config.toml
n_layer = 20
d_model = 512
n_experts = 4
experts_per_token = 1
d_expert = 1536
d_shared_expert = 0
activation = "gelu"
moe_layers = [0, 1, 2, 3, 4, 5, 6, 7, 8, 9, 10, 11, 12, 13, 14, 15, 16, 17, 18, 19]
router_score = "sigmoid"
normalize_top_k = false
routed_scale = 2.0
balance_loss = 0.000104
balance_bias = true
init_std_router = 0.00946
lr_router = 0.000474
n_head = 4
n_kv_head = 4
head_dim = 128
vocab_size = 36976
norm = "layernorm"
norm_place = "pre"
norm_eps = 1e-06
positions = "alibi"
qk_norm = false
attn_scale = 0.0884
tie_embeddings = true
parallel_block = false
init = "normal"
init_std_qkv = 0.023
init_std_o = 0.0
init_std_up = 0.023
init_std_down = 0.0
optimizer = "soap_variant"
lr = 0.00315
lr_mult_qkv = 0.7
beta1 = 0.95
beta2 = 0.98
lr_head = 0.00399
grad_clip = 1.0
warmup_steps = 200
schedule = "wsd"
decay_fraction = 0.756
decay_shape = "cos"
final_lr_fraction = 0.05
batch_tokens = 65536
seq_len = 1024
doc_mask = false
z_loss = 1e-05
train_tokens = 398700000
steps = 6084
dataset = "wikipedia_en"
Below are experts of layer 12 (counted from 0) of a mixture-of-experts language model. Rows are named router (the router's row for the expert), up (a neuron's input weights, with its number), down (a neuron's output weights, with its number) and show model dimensions 256-287. Each number is 500 + 40 x the weight over its row's rms, rounded and kept within 0 to 999. Numbers have three digits each.
Before each expert's rows: "gets" lists some tokens that make up at least twice as much of what it gets as of all text. This comes from a sample of Wikipedia text that the model never trained on. Tokens count by the router's weight.

# expert 0
gets: "|", "–", "S", " S", " W", " B"
router:511464501537530444457485576486380494569509498465520499559465547487510479508462477532538545518458
up0:449452485573478443502543506559509581519535540535525419518485520459457477569500498502514431513477
down0:523562450429487551529513472495497488584459516452534530595455505442623477492403493427479430511407
up1:476502472467530498472483456489446530435537504463508557453533475487378472506510528451466485490407
down1:525529537504463494518517436500560482423475411516460538551456543466484493527528500455570487434479
up2:445534527497541527569515504419449533542478534433375444588486525455522462560553511508460493487524
down2:547495514583489556499467548469508517474487438507525428518459488537539474468487520473481453417526
up3:436514510400531470561508510467522493560448488524507489433436544478510556504434438588553489466477
down3:502511489416463622494494443535510555525454505524539500480413461545504521544490522512469489510481
up4:538484434536524384510481480491536432605503456479448468535527464512573464426466527544526496434537
down4:449462514559543532472534512467510472424510437529452549490412557521433482460503515567450493445433
up5:486542524531522532435511475560510522490413478544520429513490568535575482476486530465522482513558
down5:472568522527489488513538473491496477534449480445547533549479565455531537515542533524481509521480
up6:480522525581462530500524536477470394550500488531508463547520527537582484477527559489478480454527
down6:498470553448551557573489499555541485506516419506451544468549568581529459545480484510489458473475
up7:500497513432461519532446475566470487458558488451531503539526465538490436555505452538488517535581
down7:477440486489519422409478515534471466506507464464526500477527475566477474542471400490495478508547
up8:415535527504514530508458479452547534530497491551487415507473497502529588493492490529514499545468
down8:510503515541516492463478403507536462469533478489436469434524447556551528508524532498441518537499
up9:516470593534530458550532543481490507546549571507503504464543501519498512474478495448505466474441
down9:472513555448510528525482449467495515434463516433451509527438481479436477518508452444523497551489
up10:598517490504522414538497491551542545527479484492469513511457494440530493542444458443522486510464
down10:489494472443509498466491458532431563490499462439469566468493506474535526559483517512527464540523
up11:474532478461472534511469528500546542568544463490530476509475451529516488458482511422499425545448
down11:472506501522477454536451514480485463522488482481471518445583508501491618489510548570523507490536
up12:556498472575575497435444613495515570497538481545467472479518482476533478530514512563530506469557
down12:479566382487476548511476502601486521496548514525569470440430565471489498530531543545505513518526
up13:598495493594463422522483567557502472457506473542453471488548508430560450459541551493570508466530
down13:573461529448513417504463536481556520408496528467526547470507493528466483528509537464492524497526
up14:464409519447571507458589515494546524455530472494500557449489491588493517521465507470537542400513
down14:454481479468486470502571467487490534490550468513502563541505520487540528467536502420489516515475
up15:566443450488560494448522588473489489462537521499528483504554498546449460468510510569466525516498
down15:496495490498457503464531463529503493549449487539484521515436518470512552539525436552476488547496
up16:516399553555579502537515548478444518577621547503480511487466463510495478526480453525500524494442
down16:524478437523444440529457470545459529522468495515561543500519481473460480535509573538495592455467
up17:513556490444469516475526519546474501535462552485497489579545554460432501505448573515514532465516
down17:514515463500437554484527447521572517462429436542501514503566535514489537454498563554508485589587
up18:453435425418498449432468525513538521440448493531558502478505554500511541511528459420531466513551
down18:524510453567510539505533508435479481569485506449533497544521480538528540459433484450503506508457
up19:544499519534475477522483552550480561585473424497484476458502583484398513532474481510516495501556
down19:487525487510488511517418524527495509512458472475592581475517524603462511554464481488574580522466
up20:484517464502464484467402512522473451487529444497521535519465478527519569546521436504527504508455
down20:503504481503486522558448511459544509489484508508474498529493509504469579473522495525446604451484
up21:448426493471481498519480517531462458523560478526537464544519567529524493471538536510542544437534
down21:578468538528467475446476531457438503443520475503557550554428567477457478450489522537551568535450
up22:543481539490530493554495560475509494486486513530441547556583495463452454490506432478498531464462
down22:503515502533538455530523462515532434502511470518504500439512485498476456508455613521492513514502
up23:519552513558580471581504494485519563569436581502486493514542480490490511518474474508504571478501
down23:416452465490553429494562456516490530532524561506465472471549493445468466493441503542496415465481
up24:465513492495489562558416577502468510486511552493487458465489483498480524573414531470507397501529
down24:470482520542498497507534533485494516571497469550495492527466456520574451439514493547557506481553
up25:486485479492489512487517584491523547533463517464490437509503418504477518582446440454572489508564
down25:517484540574566524448561524560485470459510444448520542566519423558494413468457491501559492519496
up26:480481441415528548485475534491498472562493566478543463560486495492511505502471486426529486455482
down26:525485520486435490473509437590434505571548444512498578517488451519507497479456499550498494539497
up27:524558475448447481493478533512474435449497446527425481510478494500517508469476526497454422485435
down27:506529518548500456541488505467539585508479470539589453419481475445496529468473563553521517501471
up28:510446486582553494425465543525520500446470492499542519435463528525500474436484534500492506524482
down28:468457468556553505505486496462530494512534498475532473528500506465583503467409519484542486609417
up29:506421518555509426501430511520494482427538566470528556491455500541466442516503489445467506543485
down29:485480534545503466472483512523492448483449531521473525487434491521481461503414503530473527481580
up30:436506516497493517534558496513501584471493462453469521539536476481482588444479496484533487499500
down30:460481465490523476456537517517567487472492516516514479470523564459460538555458471484554531498472
up31:557525534480505487524489535624432456568523457454491487497544555476448501462465467522501543542479
down31:517526476527500470533463472523523502459471553468564514529510437462433491504492505465500462541450
up32:530481475502438514434528486565509457520459475461525485567495536442536534532516513477471507560485
down32:552510503485563528479517453538473469485487454437540515470423477421600547518496509480482529509514
up33:499510511461494579392511442509495507469448482494510471543476445549476511536460487473547501536495
down33:485544473470517491495536505503545407517491509558521568486430501493574525483535475512538474415528
up34:514555484484439435536491455421510506541509505499510481524456572602538461498498498568475528381517
down34:464460480473540439514500534502506514503487553507466531568559520456545506574464523506438510563562
up35:529525546517488527457535473514464496584427497499525478459498491509471451544455582503473471470539
down35:501512476516557456547549496519553511455523504497484518544424494575488528559526598509503490616568
up36:502552497472556485479463489516487476428525551528426499581563447565428495540509524537507482512528
down36:477464485514518462579450448554529602463505513555541511485523449524523492534549448422506462526470
up37:505525510488499610499531545557540467550514535499523525491502452540527566558436495444488400488525
down37:484463481552488488487555483543469511498546496507474563514524518497514491515480483536538501429476
up38:549458497452486541497536459494483484406548496502434481574525497482526494515508562499487508518451
down38:523439522458520569465516511515555534543506568508492511453504541484447441505538534505507395560546
up39:468506475462562453512546561504485506478464577531494525494500472508552454521472482528403485476450
down39:474534424504474572481527477453536558482540454541565422450471458452542504497516502401503452540520
up40:472469535533549473544514482517476517416465514542481443506516526462547449510583444530473495489468
down40:424555501555510488525534529528512484477528504508480461475499516477570492539491550444470511456468
up41:444544555530517507524475544456530430520509476479475443462432533522520517544505484481529470436571
down41:460521534560445499448483492557549481508570480548431462509574506586469462446478480543518505564494
up42:548533466519432542466461556517557434479463515439479422473589467458510493586497489508497569523397
down42:490509433545544536504609496521495479479581517458510480476549468487567488498503480435448482533477
up43:564512568467499512429471536587513474599476576435439506531504469453529481520535497504525514528437
down43:477535438537549457470524549562482479470459448545533561554468501459529511444512531460480469544520
up44:582491463562494486458536493539440585487408487577467476465456472540569527581461530473414442488429
down44:509524459534429572430429520481494478533533497418448503521522526493533540517481485478523499492454
up45:514455439515451437423473473511472572540523547437525528470431393508595483500567529513437443457458
down45:476482462428442536523475527497461546517447483568460471487485478426528537527541564471486493532451
up46:524533476499512434489500525558536483462447453532488438503506589474512513467492501514540425447498
down46:433496536506558467511457485557497568441484496562507535494487442521531482505488439454559547519465
up47:536477469627449431473447542518453516520483528475502536451520509454474494466564501483475476465423
down47:517493473516502501494464514553516455495472494496563548523498555541490481536506537515484465441481
up48:516511455418510500432506504428538498549503530522498525540465491512453502544461522490498532547412
down48:482468528513518557476490489480512420514437477404539492537481460475442491491496482420491441472499
up49:477509486482515519589495548576546482558488543506452644452516443479485464507458522451493519491519
down49:540466523512528605503438498487513508497473485490475425554492456531562427407542497462533485549535
up50:560576499539563510496466546508510504518464561563409443489458511445518568517473446454523464509532
down50:553559504579489419567555490461442433492496577528564518433489477568531555493538439591466465460447
up51:512499454531552486597414570541449508481502541527452423462476508548455406530472524414434591494508
down51:527523476490455532485500490575544576524473502512493435573447432581445475459506518470478469471554
up52:491471564516538559463504502508511495581468492475484482563565542468496416562485506598498490503504
down52:486439525467545526483486546539560525570486523508467473511512473452448438555562458569507492490475
up53:518440491540466480562489484545506440500501515492549433489472476425536501501533490546497461534487
down53:592555488492483463566519539487513480514519417453466523489481494530465490404511608528556499497473
up54:520435504517431462539501509464509482521439432518474488480472524443484522537443533512504499510468
down54:541498463520479490478457487548467475566485442505485448521515501513467515478600500498531468544488
up55:494413493571493465569526441453475612508477537484496550532546526459451570490501502477503518516486
down55:497476532477544549481479563582546460462492482579463520535450579513509529467552455632474488472545
up56:510464533465575488518542493568443494535460469476504585540484553464444510611490407491452442564468
down56:511501458432443514460475571439478531476482483455500566515514474506482541522483489473538441512579
up57:561480436509522524503482538515491491453506541489513453451530426507460472589446468498455516452539
down57:490533445533493465498470513513471559434546523473547409539480434533512577563483582506504520477468
up58:501447542437518538468504511439497450532471396492576514453495494588461473475533466446480564519514
down58:579507482554446506470519478426513543534425466488470480526446529475524496529555470474528449551443

# expert 3
gets: ",", " is", " was", " as", " are", " be"
router:404510496559505421503467493483543455502492531487488485452469500483501468533483475534471467506562
up0:499545512588484434435527539497515521476477524590491483532456459482452488513451490488465431461486
down0:450478531496532434460505478533516516523532503516546475424550430504423416461503527520554477487480
up1:498494548483452552438508435500478522488527536473503521452459500577450496516519496517521581459534
down1:486400491505481451468496489568540496507481510479491472504524476460469529439515482488455558453499
up2:521503505476466525507496545555451429539471492455457497493552467549425469542483501489456481528472
down2:480501468496495546513511469472478485458496450508525498537565469566562494492592504503459511505568
up3:561530512480448518495479449517453559538421502463567504430513469545424489512506460519486531466470
down3:452539489506546509468480510487520560439495555526517525492546532449478546496520474512490491546495
up4:472498440512454498504453559515500543472483507570525534473513460460519498485542516556503504478494
down4:506457552530542419492594500498501619517544507561487400453497468532536536447495546504533514506456
up5:521483539497464521411461515479437502510537527543538481483507588523576577504465542463519520424445
down5:525469494494547530513485532502436484418530511513472504499463433513444510490516489485517463436485
up6:499585501431430450521458444512573537498582533482468506517431508520480447518518515526580479476502
down6:501495456520474426478496441516504509506510474442521481493521411472544524457543552541481440481445
up7:449460525430477436493412533526429561539476509500528433450479456424579521508467548461510550524473
down7:494495442513472429520476463480475503530559497536460536511511437478450477522491527419497512447498
up8:442430554531480489477477469506397460464509504514552548580560485513527510544549492521517586426500
down8:516439491579471488465462494523437523546511507517467497543529514514522522487499476496527516419535
up9:468511450489544483473520449531539517484527490461544491512488542446545517548575546531534503488614
down9:492495569523481543557464511511506479535462515553485451461456461460531531499518549522477540486449
up10:511502483537477540472513468499406511416485539438443479507440516480467535455538501478494554497543
down10:467500529522515534448576472454501478541525474507522578499518455425496471515504514511563444490576
up11:455557470420518489492531512541478501424478511468411468507558467468520486622470460533532452527461
down11:516543574493474508544446521482522515468537461516498493499521489534498507515410481522461493515473
up12:416587484501488500455518499457476502469574540456533445466493513487527507533522522487468511444483
down12:493528528440476481488542429502480483584508483512512548493397523556495557439548528501568452471485
up13:457516528483518500494525553458459501537472498512525525468537474506496481508431535470560496580482
down13:424491377468539491479506483464556503469527444552414515488533548475422532548505535458531397500503
up14:586513514468459532543562486549534461582479492563454556475506479527466517403416520577458513512515
down14:463509424544539478497576485539468557414528493412520503469498452550547519495539488527526531501480
up15:507488480538497482607432460453502529439439452506480497468576527487498391587535517515443491438528
down15:495531469455507463486564555447432524471477523440469490537441454476517526491441510455505500475424
up16:528571552404511508504535528526493535522496508514448543503453511537593490517522482453489412509524
down16:446547496503521489464508433507516522444470486528508530494569449545542505515487527423520536458414
up17:505555473533493503506513504425519535469510521471552408435454554496529522499449484493521516549433
down17:541478479511525559489506500457452524477478525507464466456418473558557510523437536468517399509422
up18:475543520545481501508564488483485443512515473429473492540499485509491405505494505517494517549464
down18:472508433536504450524444562483455505444535529501534418535462635512527463458559527525534469521399
up19:484600470533533483521471498519547523518485536491478508513548517491489455485478505522480451434489
down19:536440462490444547480517513478464415531492519501525564488457457483489575509486511432499476449556
up20:529435488499487533480507585532504444517505476584595541531484470496502481488576499507495492525452
down20:439519495511610489493451457504579513468562429472465487512470469554556493544491499501495572538525
up21:431472485541512551478470518526479517489523435470501462504523503462394459510513542446459526543497
down21:500493504562471556546453507451514522584533545555551537475493489578542444492519537544504474554518
up22:447506521480518466478494526449513525475475526549450512474481473489558510505467532565532470502538
down22:508434493519549532420498558428492477510494517491486500423464489498468511504596460504484524524449
up23:492513432475521502508477527469437441477499529442485485572464536497493495535490419553484528514422
down23:499552554485495483524486502496494468485530471487490535529492526484538455479452460531504501498546
up24:520469494493554556535588491569481545439460376483540449461502576523493531464479532565525483456514
down24:533498429559485530506515481442479488533546508495429477460594473468495399500485537505440577462473
up25:540438518475523464472474528497457463498491466488490442480476419432527446489508522531527524519461
down25:493440525525465533440507489425462464477470536525497529510514519492493465429521455511575522453445
up26:546527477526499541506476436514492507459482560556542585507498577480502523451541515493448441557499
down26:508546465482535512514514501603538432490513503447477480512469508529502459450477442488479440463493
up27:511455486513475573523401505480476477570493494501565502512551476449482466501429475463513528516568
down27:491503489527484483418500475498469456429488481482530482437527454509468420540486492475551570511472
up28:519507484438519492512473518478490581489505443444482515474535511462454444556444602546500490498525
down28:538538528476527485411581503471493550492507509535551533564482514492589531468448522527450537491491
up29:548499517597512478501574506507481504482494561514486469501469458482509567474462468457497498532512
down29:583595506557487524490516493431531536501521486522532559538496491483493432476472582499523448480464
up30:545492558467491531464493497482506560417503424462467468469388494424455450553524427466555505542469
down30:539509418550469539508515464458562455437517519455509504536449530419463487517547469489476475543446
up31:475500473501491505497525567494472513433541457485544545459496508456497493522455502516485431548541
down31:484550526583465562525586492501423514473483481536465508482500478505582536521474548481433473460488
up32:475540500588523497504453448500477582467502495472496485481534462584496518475485445484546490484604
down32:443534502546431461571471477539542566533525556488470552567506611539548578477463567534524513445480
up33:550494513471552545488515518538543475437524405478510502481521537463540498583481522486459500482504
down33:485546486531450521513518540485534498429559498560478469546545520513430514430486475520539518489503
up34:562429456570490527496512537537572464491582535461494505504495584475452557471507503473475525488540
down34:467482465533462423517517449478369434525532514445483505515556540510535480487433532493528533556461
up35:513479509517602466449558530509480436470494459507514501527487468461504512440492542423558503497560
down35:447499503434479470471556526464412517491499468507574511477484521555494588486570477487495400505484
up36:507494589518547516503484520520525497419575506543526523480498513488561457498510614485425523577544
down36:541433473512498465519512536493569446474551487549478586535540489516492559512526524552419476435516
up37:567503503519474468536492397527527430534450515462582446506581537509480451575522494497461551542441
down37:490509489488459506513408485526512457451450478542582474532546542467521525497477490483500543513435
up38:453522504525442552462398510444543489513425524472555500489481504535577465506497471487519505433494
down38:505566473471486486496576475508552527481549581609492535491472511562434479492550487516486459483515
up39:423469557526467450480461485541560551511575538531538467496540449456549502530465467395463495444513
down39:464427526505532497592477480554466414488490523457526473517534519470518513496481499483540476490486
up40:462447502549448508496538569522467498513516561495524457482499531440479507445449506434415495493505
down40:467464597524502576508477494472451451512428466526481471492556524589537449454522541500554488548554
up41:494490419518429482527444439535496470492503490476561550485531526552529517504538400521515514443556
down41:478530532428507569486456519529471553493503434514490553477479488538461524410504538448518507522537
up42:491556481455517482454516517489474601529492436471473448497557452472540500517448491566505450443517
down42:477511521526447487502434446485487462438562493475484537486440470500571516478535464469471537555419
up43:497504546505420474533557508563432514460508560525506488522502505495452517577541511557502492476451
down43:458515409450452451512472495457450560466474528508537496577466450530470452439513472476567569560483
up44:511458517485462580601496475539483511468489505482559479508528473551522532525489482389536533523511
down44:409539550505451449539524562505545491543548461494581512521455465480460510469513491429397451529481
up45:546467496503440487514530535489489546485499486537451478516463473459505510478491426490460548523469
down45:527475456519518557527562465511546556522535504572544520453476401489534537423510538544489437464535
up46:480469581506514492498504478496485569481543533512540474500485501548532446463443520469530507463492
down46:542533526523485510506490538531468491528458520471514477472535513537490477484521544497505578480476
up47:515418554494527525497498604559483487499474481482530540562539471437473493501559540464520460526540
down47:508478552532462454497515511442502517534558493505609511460572522558505541450457515534538465485456
up48:429463482493497442579451511497495529450486510499550558511434506577456432502543436514554501519472
down48:533513496466484491524548474516472533444589460490432550540586527527460423539438451478549507522451
up49:495495541526557481445476485505469519447555557482490497473502549577500492470489500506424531423518
down49:473494457471510498499520532440498464502468517491422499514520565469438563496515540509532597460555
up50:484536482546542556488527551440517490478492462474534467574531553481519457523567413492512456530518
down50:501463541613473492451522566566470530524423492499507565469466539566447435445472444415516500501488
up51:471495488520489407439558473525495480517560501563481506513504470383486570522461475472464443468473
down51:533570509479510483477510508513493499526473481490490500520497479420548486532447566494468540495458
up52:500474421471498451544464422436481472500535488457546493475513469479507476514520524497469498547502
down52:508446452467523498578424529498453515535555518492542397541564495470480489610523469447558480441484
up53:417441552507514503567474475476484457572454514550530521445510492482580407539521524478492501506438
down53:466540521506545499437537498567520465528494533482494486447534530496493519489541536482496501485461
up54:500539444501516497509496527516549492504490502521571434493495495508520439520540439473549496536476
down54:511557554504513508467546480471450483565503542551460458458434448539504531503447471494564487579538
up55:486509519518512518398473472521457453565529435513552498542442425468526490450484468484477532552520
down55:546475471522537516472568470530510496500520546489501492485519495465443435484533490497475492532514
up56:537459445521506525510555486499426517503536577473479500368509501481438451570480482480582487587489
down56:512454506517578521451501568527465516561496464481468509496579488478595502519522538521520522455582
up57:511503526486512523472502449518486507517430445522503494518502425464552454562554528531507482451509
down57:446476456496480486528479573472425551455538468557519486469561487522506495507514511473493475497514
up58:449492527495498517470533492513485527538448586513506532516452461497523434524512482492508449535431
down58:542522507500506437464466520503462578560537507528515517502509441539496483499488561558509479456475

# expert 1
gets: "\n", " |", ")", "==", " =", " =="
router:430463490499529481528460474523504533520471481562559481580487464491520542467486498552491496483463
up0:509444474458487507508508505467488518523488534521479437458513457414548466517529473476456496541485
down0:575533472462506497412537515432465543533531482529481542441562542543527522528561518509463498536411
up1:491542544485570502477514509492510503458501468531487506492509554480504482580452498513470461454540
down1:514535542459448444474477472532532557434532457498504516475494494510513462468521489485460490474511
up2:583457494450500437531469546523478539552485459567530485481497472466427480507562519460469557484472
down2:559499534548478494561442507488561460544523496503465524556483376492475505520456431548442488469465
up3:592500525585492497528499556545489441554557487477386553486530518514507492463493493543589517474479
down3:554475470541508453460514518541454502474495440468507453500470445500455502496458498444527460535507
up4:467550528516505517470426461542594575459547542517455537466475489556396560529522479465446523414471
down4:515567487517517433523502526465467606499517524493564514501475453377482498510514527460495475533486
up5:539515504415478481498462515581486501517534494517536474564526455493615518521530527418530565449504
down5:502525463568512495514486525534554490480490542488462563534421449506508481474466558485427486538501
up6:503473471460454463496528577531545525558469539454469540502502508589492559502499474484518547457543
down6:451556547568542511460429547568519481432449571531497544559494497455442511451496518505570497402482
up7:485495458487526460551415521522466463538543562441429495540603506507507485549494478460544523408500
down7:501537526560549555497482456590516493542562497447508516551500485493530500550505462474562488506500
up8:529435444526496464515442517499474478579574541402507503461491484547450490523489545492531503530537
down8:521444496530497526397427525531505514464522480444455517510503513432565533491546460472532487464548
up9:491474484462493514545490474571461504441500495562480552447547473522459430510429564567492517532549
down9:513487489444483528442518562492510516465513527432378439524540458443444515524511529498514564543449
up10:398439484580486464500495430523599473497456458520536461476487541466518454511494452446539507515453
down10:549499486468513483553494521567448476450400537524443494537473535459471513481460510494534512514515
up11:482476606510507504505437507501482562438584506546488547486496461472492526472518481487491526511492
down11:476494474457446474514480501487511517558422476531518480431513536482461477511499529528525535484524
up12:477494490527547443513438524537454481450547494525400438504532477451518459545510516534500540504537
down12:508550463494562379489533481558537485492537455496478438550563507466441511518496494510522573591492
up13:548449499513522438490531464486515464554464470443439491504512487474512446572480430537545457533488
down13:546466544487472526458437444422497486468474517486494425439457496492530410472420424473464445513503
up14:512421477480453484555495545484467538503538534483511480472474499469514501548480484520455433491497
down14:540442494485487439504521475388451582431475589480484536514463493516466511450450546623497452529501
up15:492473487418533493549586430516501491441563486523462481539505540521520443477445453548518499514503
down15:452468508529531497489492429483467561471477506416565498502533471489503498539489534568516519513525
up16:512507509490514478496536455485477496497466497497488429531588533537579457483517489475524492508464
down16:422468455507514480480393485512533563493475480511459513499562450513458486499488559457522503498503
up17:537525472478518597533474475522540572534449495497580467516538499478558454507505502495511501489541
down17:472482461511454408499464469514491508407546498517452564485521457510458535463483445529517550486457
up18:495499504451487500480469472529552561473521486496513517494524525512490458500522504524480480455558
down18:563477542496516580509478484535500451424492420443503504511494500488565467519506447499460464484402
up19:451482439481455516549421508488483517483509580525518394509573418493536531533535492500475509505493
down19:479528485492417460529476514472470501533531472491575498427467528545534525536459526522530483527457
up20:514491539467462553525491446468487489513496440530448495541485452571544496476527538491458463507530
down20:467392482424516590489541494446477491484477536454514456496552469519522543460560521485469448494509
up21:533510546417560480522477488501453504557499539501493490552554560445446530529479493511484589476439
down21:458522535508505510495544549481512547532498514481534507523595479500529529480525529540456498580492
up22:514520538453535467524580541486517525445529537504517387460555577457566473441557567419513460496481
down22:486424420467522496513514516523571533456499567472474496472464466486501413520490452558513525538448
up23:467550480516456473447496508525540532525504489536471482470544534530451515535535596464516476500404
down23:548527473561545487496503586516488494419551456526473538576508501554456515493524463505492522538475
up24:436476553481507554532468464532511476481494461535420539524592510452536504486465548450552442476456
down24:445484480508523542442532509511496463538542446492468459517489510544552509462516507489503526475404
up25:528408548518515527469446479505571502536466587535462460501453458505449487513435483465487586553500
down25:426480499478544488532486575437489502486551469504470534545514428455509529493515556553449397504474
up26:570548533547512487470513452521507518534493369508498490511541502491513519488482442575520490504515
down26:452542474483535496548503589405521539522601461481470549451533514577498523614530440501459452555503
up27:559496514529490473475472429515442457489486559494509519566492493573433514477485463496508476531555
down27:597477513483539493526511489551524393539541424455468523580462455534524513502516501463510485531480
up28:492418449531634509486496492513458528500458497414555465567488454496524531521494489557550490478521
down28:505487545499469479542420568566471548441493475498469502592506530460525484491523478525489526520521
up29:460498511467518503417486586565453486495474477454422561531494450475512524540504570489469493462494
down29:457602547624469451523532502479576481474463490527542463507495473499539504499522543485484514553477
up30:549574578493528442498438543491480491547526501427436538501523506457552471444492479455476517537450
down30:589501538485500560536465479455520441414472514473549541455504579493461480499525426498486487501612
up31:547508460454489541533490446482477472504510537482531496457508508458573538502398519540461505429462
down31:558447420511493519486470483497485472455487461547544511472557606560456487461538513498559534536496
up32:495454566535513519417507452417414510441572542424578503553488583534524500511431467477540451486515
down32:499474557521535560554556489480515505511525546547515533522482520494579533517474499577504494516545
up33:558537483470482391460511493510471512525480511490539460520526474493516571526480456485548447498542
down33:454567529500573479488493481495436532507488526510598463512469489514563538469535551492553541496536
up34:501503444467479544469509486565503566497609519455515454493522527386407445466495529555476467503521
down34:486480507474551474496554571536454491479518504452527435503485479442491480427559512469468503516574
up35:515542479506479511527536506578483552502478531516463446478532462524471466495462540520511490486461
down35:448508574500433459512522531499514435532540501502434452439525487549467530529463503561467446519423
up36:457503475500477474542588388535527593475451499501445463518485458537491506535473523536511509584500
down36:454500467527513503528606464486467498481453494507505529514412513536457500566469588482567466484471
up37:507430442523551534470529430492433495452559463463468463474504436467526519533518404580472451490451
down37:529450538476566532492533480514498550439436499452452497486430519498542519497470521488453577537507
up38:450487485549437409495446535510507447534435496449524492452482541584480455435468481477460554541499
down38:500488524509407495501488457517536532519581525457436479490542474557472507495419473520582579486547
up39:439491557461477481568502530561505539450556519456540434481551471496481483445466507476526508526493
down39:534489553470568445458508506495511498501533536542461444458483455408517492519458500543542523389546
up40:504459530490547529490504493480522469524494572548512492453476510492531452460419491463511459470483
down40:510430510494410529526556533548485460566434540521509539529540541429541506514513557322473543566552
up41:469510530419527617539552452495478434497476473556585589514511508529436574555517515469460516479547
down41:474529527527542559511584560563466530561513515503425487544486549551476416443488474481536515466450
up42:483482479534615406455525512511448486509539531408448538450470436447502460460504465579488464497445
down42:409496524518521497516491514466547566481461459493484516493528496467508476493547541445508479525476
up43:427487460508551510533439514471484504466513455536487556497562459495472465489488394460459398500534
down43:481522452504430551459506512544515502500547499464486492485546468461470566496470524522481521518449
up44:449485487458514537631489479543554481485504426453401525466529547478383486469508453492462440480455
down44:449559513479455463581544472479569412520518506531547516513532464562551538450401507433540488493542
up45:470474473449486515506522501503510521474461464493469522533468529507464523506454492506533522447543
down45:466493445471414476455471472514462548495532515515509459471495432522480540601476584501391518491552
up46:471521494515541578508556394485478550450550512451513484534468600525513593428479573521484528521504
down46:523444457490504490532481517519484620430494392462423496460437518553524416415521523488483501513428
up47:555523533530574523551436495539612505425480521505565513498534469510495481486489489522560513505470
down47:571527572468472511480489415516510469490505460439521483464479541525542554570607539415441565552472
up48:520462518480522528493418503493527429542537529502520523453515488424499499533452465512514455563489
down48:502483533435431564509481539501501479531503568497498530475552496483457493501462507497521488546462
up49:431492534523474515583426477478516543502481492505533428521443603551570512471540450568527479501473
down49:537473461479513493487462458503462585531461497495458518494543467501466486551500554516522544497554
up50:436549443511509451493536507496507477472461472411494560595496436519468533480480474553513559535502
down50:501501491543501559480529504520473480542502481580513471485386493528440390532482483552547465504503
up51:450475491586449551525505577498485420418505518517438624459400445558519584418442475496529533535529
down51:523484502523443500503499490535466532581523477433460491565528575501468499488418495519503451513494
up52:477528457526571472460453426497456463512484443443489514497512503525513460514465486546479448500523
down52:441564351515546404486502488482499480454544553453477496447512531482513577475533504503558466526451
up53:494516420473492437569467494502526484482446545514508458472473502496518531462551504474540476468527
down53:484474469505508467562562535475514468435505513568511494451463496495528483510531417439439494478485
up54:437504488500463468521446463475620559437431482544517530433529490429502510546543449566500556576468
down54:528492573520480549490519477539522479533445462443453506452444498520493490524473474491515449466497
up55:501497535437564509529534491499498516522545583544506509480497487505491504530487498517547491561491
down55:542600527406460458518472506467454482497555517563542559507532476481534573543485429577494522456604
up56:508469532426498474551491532436484524533503471449484506539544425453520472543511583470551533521524
down56:442442476518562490480526553480543525518480502513487487574462477551470493500527488524530469558472
up57:456500492460437507459473517520527507429558461525554411516501446507563475447386428542426442506591
down57:499502500476506487476479472530445516529507467486549473445526514528515500472457491516547465455530
up58:481537467596496455526492487465499506506492509509503578536443573489443553457433472503497539423510
down58:527489529513554481481510535452482478446418491556524482528532487507474513481516492511501464485425